From a checkpoint of a small mixture-of-experts model trained on Wikipedia: 1 pick a token.
Below are experts of layer 6 (counted from 0) of a mixture-of-experts language model. Rows are named router (the router's row for the expert), down (a neuron's output weights, with its number) and show model dimensions 0-159. Each number is 500 + 25 x the weight over its row's rms, rounded and kept within 0 to 999. Numbers have three digits each.
After each expert's rows: "comes before" lists some tokens at least twice as common just after its tokens as in all text. This comes from a sample of Wikipedia text that the model never trained on. Tokens count by the router's weight.

# expert 8
router:467514499509481441486517521483533461484517500517504454511504475491488517546505446489495518482518570493520512517511517488446516480535500497530456500482514508482511502543473464484509525485507479464511477523516480475514471478517492476509518497488527480483463471474511509521522499505552501540477481492458506460480507525508561513476482519487518513538524471513510533469508510444511480526471546503448527485499504497512528493498506451482467480542514455445490489458492504524491495534495508
down3:508517533502539515499542499506509519517489486468512491474469446510488468471456522541513500532490457486544479477562516499489468541524510525524502528527496492497452532465504509494518499494499533489536503540494456534469487511514496509489483471545476482514471484527537521508492523492510543489476524531503486496508504432485501475502494507478470477478526456529489475530501523522523518485470471534487451535517505506526472534513521503482499502448448475493474485525477500534451473503510497
comes before: ",", " (", ".", " of", " in", " and"

# expert 13
router:447511518462489505460520535493476464475519490529447491554514534527533514506522495501470538461493548509547512477501508445488502493512540488524503500475472494490507492510489487466494509461525499493513487485518501522482527476485472449455485496509513471513519476498486492506480523494525519484471532482475513541488551481552553495512470476500515532561532492540513511480507477508519469506503492507488482536515503515492531493501504515450490504525539455511488517453520451516494481548495498
down2:520521472467469470471527514514599462491481476538465474484491528527512534522469547529468527510524496508520490505491511495506506477483503480488502457470496499490500598517488545538509512473501483474543483502519468515516501500519520527488514472471452510492505518483475493488473460537467527482487541504498487497503548499495510483498490505534481517503493538468511520476507476488498506504506505528499519484543521510514486510483489496522505525553478518506568529538480506477478510521484510
comes before: " the", " a", " his", " their", " an", " its"

# expert 1
router:477519545506472482485521506534503480466492483510497522547485516519528483510499507507465536474529529482531509512505542468468502473521518476500464523488517498502472512506462494465519506504476519494527507505488489510482490457475468477513494482477506477563476519458531460520527528493511507515501499509470540467530522518510537477502496519493550534529550474519494555502513512445529511530438508525510469504500533538496506476484489519491535531515481442542538514483455473530495467517517509
down3:553506499505522505467481498489492501537520473502465520497537542491487488461524521508531518510454462502494471534495524498486485456503478450520491475483506477464480542505464476514478492488472443504463559507484501467509524464483467489483508474525546547496487498476529499557495515483507503483491516510486478504530559520499550478516458491505469510500516506496500488489490526504473480505561472531508480517485455503506528525505459505554545503487473514500494525489486478488497522518532547
comes before: "\n", " The", "==", "-", "|", "The"

# expert 4
router:496527509495486453460478506484516468511540473524472445508506496529497531496526486461506537473527522503534499488508540450485532476527536514561492475468498500489513492500477516502517554494488487460504510498497507516545515496506461460493473470504523480529456498463438529536521500505546499490499530455494484490488542544487490477517532503488468526488509472509551515478487506435522476529505520500496515500513507515491510491501525520491451501507516483490497502472465451512519446475490507
down3:487479472457483495493512498475462485514506475498529523529481430514481507500532516500457508506471546547511504483546502469507505507470519502572437457498483527490485517523481497526465490479502486470522503525490505473522507504521505511520461505473502449510546522495532499473481516518516471515500477464479511560547509514495504476506530511466503531490519519541557463509531522463544504507533518523500495481534490502490536468505538493474495494517483467466471529475527508509494499489513475
comes before: " of", " to", ".", ",", " in", " and"

# expert 15
router:490521549481450503449536499494496464510510475525490492521472495492530494534487470523463507479541561480559491470525529472479512484522515474495487491501471495475473507478519476500521539488521511455535513505523478524529515465450471474466472463494498468547480502475517520515522554472529517494489521509485502509504516537508551487479472504513467518508537501498488512502533479471498487529476518486486449511496506537510495523460479485487516534528527489493496506440463478537499473511492526
down3:484487480502536516474538473501470500469479526459488500493486504482504521497529525472506520521451503510516464493464448522476486507540493465521518482485458509476467438499503557485463452482489527477467532496482524495437497485486438485498516478470507492490492530501492521551489517471508488459516451536496504523490539539520525510503502514500539534490491503499452526500544493495515506530479499467521514453506497515502469497513466511529473498495510486510461434505520477491501483477516512
comes before: " and", " the", " he", " a", " which", " but"

# expert 11
router:475501519517474478490532511456508490514540468547472479531473498540545525530516445486506534475503486506513497492493513496449510449500513520490475522510516531532523525520490498500530535492484516475490512508536480483506487447417485496520505498508503525559513481513505469491481517459559504533482539512485516529516472509497513494501492526525487546486522508510500542519524487496530493508475566515513508485475505524453551480525499498473498508511513446521471504483502543496490468517486495
down16:487512494505503517485540463483502468531505501544477469540476505530497504535531505486507514503536492514522560499519515500456551460518484534477532503500487484498533520526512502511497453469492498505481499545513491534500523496501491444512474499481543525503444533490504470480463477494465472474481504511444522463494522468495518494499522430507507506487484505505504539482499528475537506520497439493497499458494505537513506517522539525525497481524480534530554536494448531496492484498482518
comes before: ")", " |", ",", "–", ".", "th"

# expert 7
router:484512510535469470486502513514524461484501493496501510540493540479521484534442523508500518512507582499543514497500533500490509493493523525503443427501514511523472513526497545466522532484496507466469474476508498542502471493465526493492516514494523508518516460525462497512489526504507538475509498499464524527486569543457520467488540515499528510536549453518503480480506492492518490511443535490483508515510489483491496510490472523484521534507479460495499493455518498505495510540500521
down13:500514468508496494504512524540473488522535470517513492500470548483521505495492507520529507490543482467504489472480530525501495477524485530540496522542519464496478530467513506532531474472512510504521521479497537529486447519492483501494472519525479531478533530473523515515507475516536537480528484528479511493511507488476498472529493503450559529530481465473524514530496509472488545485489483508466502484546447483529539511419477485482519512456512500506536469507529489447506464513510526
comes before: " |", " 0", "|", ";", " 1", "–"